config.yaml
num_hidden_layers: 13
hidden_size: 96
n_experts: 128
experts_per_token: 3
d_expert: 48
d_shared_expert: 0
hidden_act: "swiglu"
moe_layers: [2, 3, 4, 5, 6, 7, 8, 9, 10, 11, 12]
router_score: "softmax"
normalize_top_k: true
routed_scale: 1.73
balance_loss: 0.00395
balance_bias: false
router_z_loss: 0.001
init_std_router: 0.0107
lr_router: 0.0012
num_attention_heads: 3
num_key_value_heads: 3
head_dim: 32
vocab_size: 8725
norm: "rmsnorm"
norm_place: "pre"
norm_eps: 1e-06
positions: "rope"
rope_theta: 10000.0
rope_fraction: 1.0
qk_norm: false
attn_scale: 0.177
tie_word_embeddings: false
parallel_block: false
init: "normal"
init_std_qkv: 0.051
init_std_o: 0.01
init_std_up: 0.051
init_std_down: 0.01
optimizer: "muon_variant"
learning_rate: 0.0105
lr_mult_o: 2.0
lr_mult_up: 1.13
beta1: 0.95
lr_head: 0.0155
max_grad_norm: 1.0
warmup_steps: 200
schedule: "cos"
final_lr_fraction: 0.0
batch_tokens: 131072
max_seq_len: 512
doc_mask: true
train_tokens: 430100000
max_steps: 3282
dataset: "wikipedia_en"
Below are experts of layer 2 (counted from 0) of a mixture-of-experts language model. Rows are named router (the router's row for the expert), gate (a neuron's input weights, with its number), up (a neuron's input weights, with its number), down (a neuron's output weights, with its number) and show model dimensions 0-95. Each number is 128 + 24 x the weight over its row's rms, rounded and kept within 0 to 255. Numbers have three digits each.
After each expert's rows: "mostly gets" lists some tokens that are sent to it at least half of the time; "raises" lists some tokens whose logits its average output raises strongly, later layers aside. This comes from a sample of Wikipedia text that the model never trained on.

# expert 102
router:094144155131148156105154100119098156126135103143157160153152102112146138100153100102113151131155096103111155115102111164158144164155158107090121103106160098152143113128119155098150128157124149111101099107102097103160094153157155155136097131127100147157120095101098160105152147157139153120
gate0:120112147170144156127085133106133172189138079131117135158128115100110167150131092112082142158105091100150105114105115143132135137154160083102139129115151134176138083119114145110113144174116152099137102136136115110142097144130114180129142150138122138157124109077100133137122122143118152114
up0:118124132075130099094151134120119107142152185110108127100131151154118101137145088149133121098156127140146196106124193126084142125078089135128145123102124115128131109079131129128131174114122076149128149111143101093127131142122084111113128152146133163110092118150117145157140115136120138134
down0:099120103095100153148162110177102166103104108106114153158116112113128117135103131107160127121164117104134140089052137133129108129067096168164140125148148101122167132119123118088109150113137124126123123120097114180121122120108131152140113159136119131141123123123138113108138073142102171097
mostly gets: "week", "Mr", "Bir", "In", "They ", "night"
raises: "floor ", "night ", "Live "

# expert 60
router:097131201113150168094191105139110140143130085154136175147163117123143112108139112098134146123164109110121145107099144158130147138151135128110122121128151097118135090159130139121129113141151134123093111099113120101142048154145143152157114138147122141135116106110103147088118159143109137098
gate0:176139118084132161146113157147155116162151108158149104141146101133144095134142111123100136114142113138139119142091197146121137136156148112137107154101165099101116131135067166124180144112145160125122148132127153128124138153134120124102134130170156152121159152174135147090136113119089112168
up0:089150167133137185104119113104129156136127075181114104134132132113128148120109081109147090125132133111131126141116105131109102133145092143142118142105125160161135166143166097136135156143136055138130108132115146125131035099148130125134132131131147109116093128163111123135121119111159119144
down0:132127084085151102174079149157120120160161132111123111145148129102101122119164138108080110134122158161105117140154128137114150143130128101143152128156147122123184111123120130089148154142087124125118097115107130117157169127115087071087130094129061122105142133147103119131129104127134131150
mostly gets: "In ", "On ", "during ", "After ", "since ", "At "
raises: "the ", "her ", "202", "which ", "their ", "197"

# expert 34
router:106128164142153147115134088142078177125106126104139149130113106086126110121150115117119138129193109117113173108134116191171145158134134087089149126097130088125124125120108134116157142156117155123113107100102074119140086150138134140149131134158104149116136105131076132089133115137151130131
gate0:075108109121084113146116136166087171163173126124119125147123154162173136109146131144063108124112151113158148152142159158158143134126128134137130139131104157127100163125103126112129171149147128109078166093138075138130157184122130146144113136146130153104136126129133125086131136115116138131
up0:060126137085101086147144147162122142129132129127113132120114138073171138137131131110090118123131179129142173088132080171128127126135141082147146108130134147125105131150110168166137164137131144114150145093131094118133125155144138126110149138216111098126119121138119125113150114135120129122
down0:100098107089103135101120152166140115144128108122154121101118195118174175153133154073138120127115120115133130104129123137131152092118139160131135149162126108143136152082100109153162119131117104120141155162106134106162138146107160123118186109152129118134155128176147082106126145157154110131
mostly gets: ". ", "). ", "\". ", ".\"", ".\" ", ")."
raises: "Other ", "Later ", "However"

# expert 83
router:114137151127158151096186090127109146120150117135141141145159091087145124099158075095110139120152117112116151132110124169166153174148154091107102109100143105144139111109126152104148133163109132112104105112097115110165075143141157147130106125117077136136131105103110155115147123156144142092
gate0:105125142099154100151137125096126147105135125131135150140116111128185121104141150129133142091184122114114107056119095130095116130122129102130123125101137113140133094136199150142129145120149126129127086133081111128159087133086151167129126114123131155146127121113156095140152145193136142090
up0:154123097159127161120117107132110131098164126081114160135127106087110091141155131116099113113103137111123167177131121125148176167129129108117096143096143131136129096111107139121082085157166130155098105124156130169158148132142134126065134139142146153113158133159107168094133095131124116144
down0:135159116141152146089110100161090109107118116142155123162139106154139144091118131139150121103111143122117112149170153102089124097116101125091143143164139098108112147102149154130147113087184130139146125096177133100122122080134152141085125091101104105101110144166133149125095094127105100147
mostly gets: ":", "/ ", "& ", "See ", "film ", "song "
raises: "195", "ony ", "com "

# expert 106
router:102139157127143159107157093116095152124127101140162155155158098115144134099157106098112157129151098101105156118105113154141152161151161111092122107105159094150143110122114157096146129162116150107103102112102103100161090161161156156140101138134095147151122095103100158108152144160135155114
gate2:115185138151137147157141138148137143158086084120150123112155096115120096114169132101127178160148139125108112118131140139131150125158145153137108162110108100147125098150112136139147161174121134153100126121128169104154137151147141148089146133109096123168153085130072138116141183109158150123
up2:131171140128144131169143120172100135181087166074139097113122114101145081118169147121169077164148152150131136070163130134127123149133121102145168126159104112135133124134157105134147116147158154113139131108120112147101109135113095125136141133131122128129110103135118143158173166087135116141
down2:119097104111144123165167122164172153144137122147105133149141082119108149141106100177105178129135133144148144140139118141123124117179096081131109113124154151092167126156164108125130103149120157126121118183168144117146126136142167138128164128125140112106134169140152143116121072111100141162
mostly gets: "Co", "under", "Indian ", "Air ", "Western ", "European "
raises: "ball ", "play ", "minutes ", "clubs ", "runn", "season "

# expert 96
router:097125160139126162115140108105123138145122130179191127157145100127126102088148113094134154132142121109107140131121135201136136142145152127117130132112152118143142118156115131108108141159132149100109114123081131135176115135157138155114099172107121160161112097105097205092136114145121143113
gate0:071159109128131118136166088118134147141111117170138113153126132154091101132138147102115126168122119085101151144139126155110090118095105174108193148136137138158144194139073110162150103126150110130123123113129127123144126116139135124148152136083115151135154117149149133078134134163141123110
up0:112176119119158156173121179134087166150123130096103124120128122126140136122099124139102112124112117106172068089135106120168096136117127157146128146169109106088141104103154165104111174135153139129133116132106120132112099164115082125158108173140109143158116149106115124103140098148102129139
down0:127107125151138130143107137134098138129163143143096107155083121137159092135134113122142153110124140129164136104113151125091073103108126136127125116130120061097122152139105090131086188155144171114132142102075145128136116088139148123143121176126155110153096131156100173106113124110110151137
mostly gets: "Ch", "Tr", "gr", "dr", "Br", "Dr"
raises: "ad ", "ok", "ach", "it"

# expert 82
router:103143156121146159113159097125100156127132100142157147156154099113144133097156104102111150125156097097111155117104115160148150163152163105090126110107155096155143106130112160098147128156120152108101102107100099105162087158161154155137101137129096149154128096103098158100151141157139155119
gate0:160134144107143143105145123122138151115117154131115151164147109137137125059117076077141137127153112124156109171103161123141150130141145093115138127099146114133128117131129139115123108113161135081103152090113133110161118138110150101170155137127070132116137121063113120173105150156164162110
up0:154168112117090106154105137111110146129117164101148144146147128156084127099120128084143139156127110131117114113124122122148095134135192110128145136145123160144087117133108129135165073116154101120113157126115140086133084115115131101133136104117064138131156155130108113139114156108198134162
down0:100093122144107109117156097071126167144087153146128154106115093099122152107140102128095140141137124093096172126189113123149139126106112106137161141171164139151141139130120136117121137118125135121107113108122163104162113162161098109143111161182121099112107119148135106146137113178168114127
mostly gets: "Rail", "such ", "railway ", "Local ", "community", "a"
raises: "elling ", "uring ", "iger"

# expert 66
router:102140148113147140122159092118110160132145081126166157141130085114151124091160112112089158126152102091111143120102116161159139167130155086091128113091169069160125118123117151107137123148104123089122115123101087108154110150145158150118114129135099122153130090109123159120140167150125130144
gate2:123112113104122133148145121074063182100154145138163114135144084091136169101115146123126080115110119119126177110151151143187118139156134180125146123105139105154099167128121154118170151135097140162126150104128157142162139137114135124159116135127142131085136117102143152115120120136144126126
up2:150102120098063142158120116150102151128092143112157122152115113143121134108131142136090113146120156160148130113166085116182129142152103210139187159106094101133107168132139150113139127126114155110121150145143125126104141160141167147134106130140155148115168161134127133118136140100121129147
down2:111130136103110121123121141137116138156101106135139141135128096116166114121155121125073115068143132141142107127158096163099170159177067176119131126114116132102148130139137110106114129173159122087086091129123147092134113128141119157137143136154167112121144132090123148132114081094170148131
mostly gets: ".", ",", ").", "\".", "% ", "percent "
raises: "\n\n", "\n", "i", ";"

# expert 99
router:084150148143124152096137101130127137142135088135131138142127072119155147063180118108097152117124081104120148130083119153155139177145183104111128127112140105130140107129120140107146122145138140123122103117117089121153120131153134161133049140138066125129127109115118140120147136152132143106
gate0:139123128138106142143113134110109127162171098178124125158128088123145136194151080144118124123149141131111138157106154117145117094083116175126148120181149113114112123147137106124127149136166090099152153133158105133107104143120107099149142114128123183096147107103126130141170122148096122179
up0:112142116100163115100133133162148125109112191097137126101165147123118137086123136143144140119121093150120110095177101142112134149150170109162132116102116120132142129092136137126124120116103154098104109075097161133168145106139176159101111138157145084171141136152151136109108125116143123075
down0:093133126095126140133194150138143110162174132137116130091131094107122133124151140138041127134140102091113124132104128137120097126126100124129111090144143132143115193132112130133122138096090144140139155134121128101134092180111103117088109141140119168115114110117103151092131092092106127142
mostly gets: "5", "0", "7", "9", "4", "1"
raises: "m ", "–", "% ", "°", "th ", "km "

# expert 36
router:065139131115149149129159118124126180122126109147137179142160113122149118120124121116098136120140085103132146109123127132148140144147142117073129086118159072192117132125112151112135125147112125123098100124098070121152101137152146144117108142136087147143119110109066159085145143138120128136
gate0:131118138180125101121129112111121101134124127136111187137160127118088110093099134127105124124112131130166141112111114127093090140148120112185120169124190146136133139120089137145101134122164100114112132113165186108098079143098136127120127151089144161168153138159106125150162131141127122155
up0:113176132122132106145107149074134147166161105101148155135139122131089083177137105117117147121136084102142124090119122116103124163102116113141132165139094126103140153143168161121128153152081144095131112104117086129140151124132124101053152116106142119106122138130144116113132097141169137146
down0:168102132142136127180095145113126112161091113114082171093132138110106082129104123131118124121131153157097098136176145129170099145154110120126126120137155181096148116114093129102156106137097091107115116108156151113117128144128159085134115135119109142111111133182123147154178141102105120141
mostly gets: ", ", "), ", "\", ", "., ", "', ", ",\" "
raises: "but ", "although ", "while ", "though ", "including ", "respectively"

# expert 91
router:126145135122120163103148101104126156153128087142133140171125104124115105126171101110123169154148114116113150150138129130137133144159169138110120119111149106142168135142123132125151138172131148071105119091109131105136117151163136198113114139143115135147096114089055144121140123147154139070
gate0:174134133151077126105119152149105145120145155105124121130124154138118109164122107083161144147135109117148145151104150097142144122149112171118103126074114124136139112097145121149075140118128147115103102086152123096142129188170138089092119151160143168125145092126092114144124153135096131102
up0:109130111175137141098140134111144067148129147101125116113115144164123126147086099119161130168144149106115141097122132110143146113140127121134128121158143156072135170148145132134133106155134152151124127122112090141139150102163131170097090089113120144097093074131075102113118077105139144146
down0:094116109146148163155095113078153105159153121066137126129107171114159115123131146137140121135120130155096138147102155147133111153147164156160118171099120134121133099144098154115156145105135083192127132124111118150160105148132103152123104141160154128152081144122117145162150122141113108086
mostly gets: "it", "e", "et", "ent", "ne", "ine"
raises: "-", ".", ") ", "/"

# expert 117
router:100139158134147160106156096122096151129130101137157153155154099113140139093155103101110155129156097098110157115105111159146147162157163109090129113107153094149141117130112152098141132159116156112103096104104098102161095154158154157128096135130098142156120095099096158100148151158137154117
gate0:127109145139140147125141128118130143116135130110150078135071086084113091155136129102124141149141111146121113149095092136154089144104138115108109096112134144164142157100110142025151101158149125099098138132103143134101115122123139155134116140119119168153107112152103163143108162148146129120
up0:141109077155110134107134122177127112123133121137153051116119101109149083162120102163125155115127120101126113182116164115120136117127156164099115128111108141097089139116132105077090124160117117082129125124119159119140134111093115114172115148123152106133145108139119149159101173109139111126
down0:185151065139127108161102200089097141092153150118140108072133108124146120122109109127111144102106150134150125152114110147141149139091127130096132129151145112132155140101127165141172124134129130129110115154170121141123139152129088121148113167158116144125123088074134139157139136114150152136
mostly gets: "William ", "David ", "James ", "Henry ", "There ", "Richard "
raises: "themselves ", "households", "together", "boat ", "ović "

# expert 30
router:096133144135150143127147119125112147124162086132171123136154125091125102122140075111093133136127117076100129118112148147141202155144137133109127089114161082154128123137092141116166167131123173128117113141105088060151109130148153165102100119112116157134111112116120138113145114153143136121
gate2:084172135130084131126133114162136133140087125117109110146130133109145152129117141138110116171106105167119126146121133119066131133120104111114122118120097121102185091117082156126129102139189121142157145139125141079133143127128201153094147100115158145134125153144125142125127108147176147122
up2:105136084134109110187177139137143108121089129088158131116129136150142080145134128079124129135162127081177126125129131154073161125136145112102111101114106133109120120176099157144128152114136133147169120128135168132142162152142175110118139113155157173134147149112135123165126138126132120101
down2:138091173169164144115131142139165092161142128103091098126129125160138136094114135138125146146106144128106138146122158079075130159130106098119111137140130109092138116147123117089137138091120151119114099098128177132105147153123209102170118168154133126136125125129176112117136139109139139133
mostly gets: "ers ", "tions ", "ations ", "ts ", "ings ", "season "
raises: "of ", "com", "origin"

# expert 114
router:100143156127142158113159096117098157119130103135157160153155100113146138096154102097108158130153097099109158119105112160149150165155159110089122111103154095150144111123114156098143125160119152109103101110100101102159091157157153153132098136131098143155118094103097159104148146162136154123
gate0:120118168132139143131124074190122094105158131141112186124140116111146155131140151126127133136103097124089177137099164106141154166146120099137096125112142127133123144143114115104107101163093121130086112123135125113119124200141135136141126141086138143165127111104110167144129141137127183095
up0:131143106155128125133153141131115084118116134110111186146154118076146066113125136135133126139118128113158081125154135147178139106126147077147105100136106091134101103076150134101167114115104133162180116114124140110108135134157153141152145132094129106098109143082111139131145121155130088133
down0:129150144098091088095135119145109105118127140141110149117172116115106127123133098129122123171182121152116137129107133104077167144118088137114180122130105147102125082162115122153114156084131164158175169153145107138117122107137107124154094149158116163110085115096129112160152143124124120123
mostly gets: "Is", "Prime ", "alition ", "Legislative ", "Spanish ", "cur"
raises: "Phylum", "ston ", "ville"

# expert 94
router:101143158127146162106158098119096155127129101139160153156152100113142137098154101099114152129153094100109154118104111161147149162156159111088132108105157095147142117127115155096142129160114153106100098107103099105159094157161153153132096136128099146154121095100095160105151145160138155117
gate0:120104139170127175117126136151091142105108130101142166144102124113139133136119126093127130125117113136079150145120157131146136123158129107100101112136152108120136142109170130115189167135144146143116151124089148100161132128168151153121087125093091117108084129124092101093127178124135155065
up0:145135132119110136103122132163100135100110111112107193133108131123099154128118160122158142132106134163122138107105123110174125118122158101162139107133126106082148065116122126148163115113079162133122141173114164114143154114153114140076128122095122141160129143146171106175152168118147154137
down0:127123095107138122117126145117141128102143149129173115132123158123125111111120103080114092078111122147074106132100184110122176136124118133119083162148162129110124083113103123125098143120134133190135127064137136144118143129141126139135125128098146141105132167131103116160196136144108096132
mostly gets: "Ha", "Hong ", "Cup", "week", "station", "Joh"
raises: "NFL ", "Japanese", "allow"

# expert 77
router:119132173137162146116144121135119122156126095141143147134142128139107143121165096119118125125124111092078143105120134147133171131137152122096101111118147112124138140136118156112148126160113118103087087148081110049158116172144136159136084176106091169130108103106133166114131121157151154113
gate0:117161120134132125136178133119090128147111091139122135154133125139153128105136134161173158160186131091155126118152112132129127128142114043119131089151103151132091139145087136134160126109122123165171146123097160124132131111142101156093134136106149129167084140091102142123131129134172133149
up0:114117121119114104123147135119154113147170122108123124127111150149104097173161144158146127083148131090105079099105102111144102137120161159107122109159100123175099143112150131128102086161143158127157057135146136148108141148114128134155151153072105143171159136138147137109126120150150131099
down0:143142147112112071054101146100105132157139107139124157139101147122141150123154107098171126141147140141126148144131163151186143095178140122155154103148137141146139135123109152104132124175114124128113109076132132130155089178093128117121151168149160100152122156152138119139111130137132135153
mostly gets: "University ", "State ", "City ", "School ", "Party ", "area "
raises: "line", "or ", "and "

# expert 72
router:104150142092126130091155099133085157129120107160164126151139104120109130092147119094090180149127123114138144128115109173158124133151152112119099096094140103166118108139137152087129163148146136128120116123109124116156106141172150166107106155133101139176091102133082150116171123149164138121
gate2:131111136113121119123157077121127155106191094144112111111160108163145118146122101132129121166154114096135075101120136126057123122100124134116082136119133115146164075145146147145122142146143165126117127141101136147127125121130087139084129168132117116188092105164124112129151141131149108110
up2:104136102134143144134116188132127136083118155124154119134125114111156104122169135107148131097130144120127168131116106135122158117105142138137058100177189140136104168128105115141155123113147111100168120098162138134152131162151165117144137100097112156096152164115137123088133100121109116169
down2:153169129087178171071116102180106123151150133104108151155138136098098172131178123104112092155141106131111112121137119127104111106124143122108165125125110141090092121113161187114121121144120135131121119138148116118151136100118114132120188148124123147163118121109098141139114125101171110108
mostly gets: "b", "f", "l", "c", "st", "g"
raises: "ots ", "ar ", "ot ", "ony "

# expert 52
router:104144153137149159110161093115092155121134103137159158156157100116144129098156100099115150129151093098109155116105117159150149165155163109088127109101156094151145115125117159097139123159115150106104098108103101107157097158162158155135100138126096140148123096105099158107153145157134158121
gate2:106134152130115137123170128183069162123121088098145128138122125093155156138151147115157128122140119099143177098128086118133176101159112115130123143136113122135134131177152172121117127129136135098105087103097064109109112166132146105144107128127087167123158117099139149148136121135098132117
up2:119084152140148119128099122107185135093185119146128129147138119088133112145136121082168127134135152100102104117130109164148125143165128178119113126147088150115138115165072091158132122126121118112156087112086120078157139135103110132081145132153144116114116148118156133118102129130167123145
down2:108125112153136181118162151080081129116136111138146137110132127121165157094163129173146153130111138136105125116105121195076102114096115108118117106124120130127137141142120135135120112156142111132191125089149103133107082099138112085143090110140086121145082105098135143112147110115125134135
mostly gets: "British ", "English ", "Indi", "local ", "Wor", "Fre"
raises: "video ", "Korea ", "Hong ", "Earth ", "others", "Korea"

# expert 63
router:104139154128150159104156098123097154117128098139160158154152102117142134099154099098111155129146095097104155125103114159147151163151163109088129108101158097150143117124111157099144132157124156108102099107106103101159094157159157157133098137135098148154123095101097158106156144161131155115
gate2:113158136059140104142100118130105144133164120132148135160155098159188085085155112118106156156128128120126126127136125188151135105099150135100093121126185094114152145154130144153130130123124123112123144132101098109136105132148195122147141130138119109111114122146114131123158104127100171096
up2:116163120176116149110138125129137160144134096168134141123156084080106109102167177125135172096150093135150104084158157126128125133100156154109145146141115112116148135125203121145127131085170120134134155085153126169132147127136124092134127111124121085136142128151138148150113124134131164125
down2:164152153135134127145109117122139102122117086093143086123142074109141100161138144110149124116099118145114107096081148133131104113111111146143136113125108120117146163083176112181121136098104173100125114128186136119140130114141152147096121131150151134140086156185131169156154131145132156121
mostly gets: "202", "201", "Co", "Cup ", "Awards", "semi"
raises: "newspaper ", "newspap", "magazine ", "Commission ", "ury ", "News "

# expert 57
router:100141159131148159106159097121099158124129104142159157154154099113148136096157104101112154127154092098108154118103114161148149160153161110088127109104159095151145116123112157100140131162115150108102100109103102104160095155159154154130101137129101146157118092103097158108151144160138156119
gate2:180139150104133118132172148108114154141140102187146127166093078110138124127102155111113131131110106127130122129104141160142142123174127146088132095126118137182182132155088170117149125104121127113075122095126091083120111122136163111115116152098111141141111114144133156112146152153133146125
up2:171121102111156102132165133130141158092136119152138176087135108165182178106134137167119116146130125167114172097165160119106093122143084146130124118094163134118148117159123141161150148113123125118107147118116150135108143134141107153124129147147146152144216109128133136107121122142133136139
down2:166112095109106132102149135139147180113131157115162093115089132121112125132118119076085113143090159101119138150137115151120147117161156113108155151111150101123097170085117137132151087114158108112129124136128133160141101149153150147123099133176128108148143123109100159083117087104119114080
mostly gets: "Gu", "Ap", "gu", "Can", "India", "Gold "
raises: "football", "enough ", "career"

# expert 90
router:098142148156162142113140115078123155117121110157140135165139105090140129098135097123113134169151097114107146132125113194135151150144139109065101094105194114145125131118107148114146111141140139124102113111116111096155122151161146146122083121141096141160128096113094141080123104144135141110
gate2:135125128065128135088112137098105118090134142140127127118170113163117127119108121097136133158156141091058085129129093110139135147132128124122112139098094133164120106117124093139133126147116120143149089151142142122159142201152130155105091123143132110154154122119115111164121127190087127136
up2:148121128114124136180127112165137114135122121153087131137094127096143174129118132122064108109098123104122155153125102158123115174143085103149095106103148131108161156105104139134113168147136124148120145134131101178104113145178128117183131065141117117107136138129141151115099150140149111157
down2:122135119139105164173105081129125149161114121131120132153143131137120147110111148147128097121118132138132101112080107140089155158106105189106126101140106201091175125143114147130117112146110153138118081143099139133133090141136151146180106133139118095133119133131125170145114140160157144173
mostly gets: "military ", "sive ", "$ ", "business ", "studio ", "gun "
raises: "===", "==", "er"

# expert 87
router:064159146099147150131192109108121126135119114135162149137165120113119172112128103111135142130182116125119158141100090150155144170143150119097110117103150110145128130127130136108115144150106158099113108109088070082147081140138156152111124160114108146144134104100100148115142137148133138100
gate0:114156119091146149136095091181099131072088141131120121143116105141116109106110146139126098107161159133124142148093171090092124142099092116133077128082134128108098095201125135145101141135113105119083102121119128109129147125127153135151111147108121096134124149136150129146173106137118131122
up0:116141093135156117137094125136107151121152138100140102121120111159116080166145120128102098101148135130160139132139141103065131165132119145151091129136093122129120121156136115140133102142143106124139107040149143049138162126114143171166107105117141125147123120138132130134164095140110115097
down0:146099177075152143114140115167141105079094103150101129138146119156133045140127093139136120105141099131145102118132130121121083137151098150140122134106147132137123114123147118131089125143105120135073126116147111102114127143120125082157126130144114068120121127150168144134122159083089124140
mostly gets: "to ", "and ", "but ", "would ", "while ", "they "
raises: "ers", "is ", "other "

# expert 49
router:122152132149142150082140106133115131136135098125153162151129126123142127106154088119114176146183101110120153107112122198129129143142142069108149112099150080161156135111120144117115130137104135127118124124092121043142115132146141151157087151122101147136135113099114144105146123150129133093
gate2:130183139135114106148112124114070167148133102110109140164146156146127133116137144123130132097145125090134101073104106155148168201140120089160120103163135146114136117131136114130125139162127111135118103135126147115116075085121119126128112143153147099133162111158150081171132147143158150138
up2:126119112126148135122116104095100157156125199118121146133115128145117167159117124137146139118141149134103090147119166151127171108105151113153077102151121134147170130134129099114099072145107195111115134122134103171143116144149119128120141082156128113127136108148133086132076082139128138122
down2:180135147131150130117135109135167159138106109141122135099128103142167104137102100124104128113133136158136125132118159104146130150118095122096080164134088061131138143152158103097141106106084181129114185117141146125123167134150134140095166089081126122139126109164108119151137105110125140144
mostly gets: " ", "I ", "D ", "000 ", "29 ", "} "
raises: "|", "| ", "(", "and ", "& ", "=="

# expert 107
router:099140156131150159112152099123098152126128098134161161155155095113146131097155102095115151128149094098110156121102111158149150166154162111088130111103154096146142110125115157095137125158123151110105101111100102098160093155161157159133098140127101142152124097105094159102148143160143154115
gate0:124164156103125101159118094094106142134104107124137115123127128134155123133166079097123154106131132148094139107098125126144166154128143145127123149101129111135211125156146190148161110135146139138168133113106108117174094139101134134170129138129115169135103117124081158132097127137119163158
up0:129076122129095146099163102154129120175127121140170142123134146135139122091124115147144131167183119159169150087138113122141110137148102142114132115126102136142157087118164099159136149153149133177132156155128158089120143144137100148079108076144171107130147102099103131135115123130110137154
down0:134125077111090134123137149132108171095143120113165123140111086106112132137114131172133138135149167136142119149147119122097160139117184140164115151142169107130117119121170118165135133128123134108133150078133118074149117126074159145116144101192154168111121172139119120121151107116129135152
mostly gets: "Wh", "Day ", "Civil ", "Life ", "Ass", "believ"
raises: "information", "Incumb", "officials "

# expert 32
router:093150146142151166120163111127100151129121115146169153153156113132159118103151115105111163142170086117123160125105095178138131175163162117091123083127132094141129094132128148098150149159151126118085121111094099114160109153150142170137099128110105142155127109120107157107140156140124157134
gate0:124107141112124174131094101128186125088123137140115132134057135126107135137172119113148123111127133098138157126150124147067127138131140119105089119071148126085150120124146191127135184152106141133152143124163102139119109102162117135153098157135114114149149151134114124110136139103166141143
up0:123150129159138129175096128075111133085137117123132163106086168141139147165133112143112132142116100116167154081146125077081131165163135109118109131111097129119141108141141131124137172168097133158127141118124174149113132111173102147118134134123103106116090132133124138088103156088090129121
down0:169123129145122098089111083121128113104093123128109165121105135123112147139148135132138149129139095108125167094134151076103117120146139146132122146109135117132131174173144131083128122148092115060182104127155097115152118107174139145127149146143087115124109143165100152140093122095153129098
mostly gets: "(", "′", "[", "eng", "Hon", "ott"
raises: "chronology", "ined ", "ame ", "za "

# expert 8
router:096140155129147159107157096113101161126130102140157157156149100109146136099153101102110151128155096097111154114104118164150148165154159108089124107103157099150143119127110158099145132158119151107101103108104101102158091156158153155137095139131099144155118095101096159104151141158139153121
gate0:106146165131126126127140139126101158135166100120148125143133120012113139120184125082100122136147086112136122147145121126156160118129138125127131107110107107144112176147108137145125131124120166110114118119090115103151155116166137122103104109109122118170162102102140143100130158158140136148
up0:149090119150114162142148121123114096135057139102146153143109118168096079143131120152150103141149144092073113149136102123077097101127143113132136120097138124113154115108124162099083084137111100108123084120131130116147112113111128164139127131132114136127070099128114117115091108100156124131
down0:126146088149146114142132123130136143109136130171094139133155117146129154105134116116162157174135147128095148096127102165142121184135090107126127108115136110097160098142157123105125143131145127079172138117106087122122169132124193162125132116140170095131107125135153158185141144139100167122
mostly gets: "Brig", "Role ", ".\" ", "In", ". ", "Re"
raises: "Israeli ", "husband", "care ", "uel"

# expert 81
router:123135171132135149117150093121118179121145110156164147147150113106141117098160109116095141131155097108097170120106113143168162169137142108086138086114150055138129111108125151111151150143100142116110112114107100118149075151150141173120120139148116140182121104116113145118148130157129141124
gate2:111133139154133148142147139170140127087130119137130149141099139193089130152116134155135153123127187097099114121121084133090116102166112103151144123129112149128130055131153104146115094151120122153126113136116109126104134146090094138163150121132124125126039135101132136096121135144135122122
up2:129136128092142129134114136152131218108147124071147122143126131101166157100166131127144122135157155178123124127146125128163127111098135155120105110144139130129174154072143124106163064117137143144145164133113105142117131135112149151128115104141134137185092129166142136140121163117121134139
down2:117097181087146121120130116110090103157138152119103152065080135105139134134154130157104144145149117087121104151124175146124102146164122153151144164112115138117150159156154097106114123172158128146129111132144117145115180108159122146130118119132126149089130129165129114091132083131141090145
mostly gets: "|", "==", ")", "===", "== ", "===="
raises: "\n", "\n\n", "\n  ", "\n ", ")", "- "

# expert 17
router:108139138131150140117158119142103132168124079160175145139105103117164141104149106092085138156168105107131136114117130206135161146137133128124127131104161099143114113147135145092140177142132121096115114137120108091152106161135185165123099132092111141129113105120109145119127154150110145091
gate2:125133110130133138130144089119103118108077092135136125139095131148148089112125104163150204117132098126141168146138154130159134147114169140139167117105117167150178152112154089135114109103146099091139137117126134129114122126140193170131125098132173116121146144133127109115112136151181129110
up2:124149083085127122134138132128158137105193124083101119130138107095121149126163131162069179115121165115150150159134139103142140108142163122132126126112127137113164121100174162127155144173091108125141116135128130098161109120141165129142099122110120126132138129163158147102151077113093118150
down2:147102179108109128133119117125141105140093108096124138127095135102109152131151126071139149115107124141092140119096113145169083111114149087151122128136140092121106139125143099167112182127137076080153116097134112114107099085097092157122089152086127103108127122120139110104126098144118109125
mostly gets: "°", "g ", "m ", "W ", "ft ", "km "
raises: "of ", "| ", "199", "and "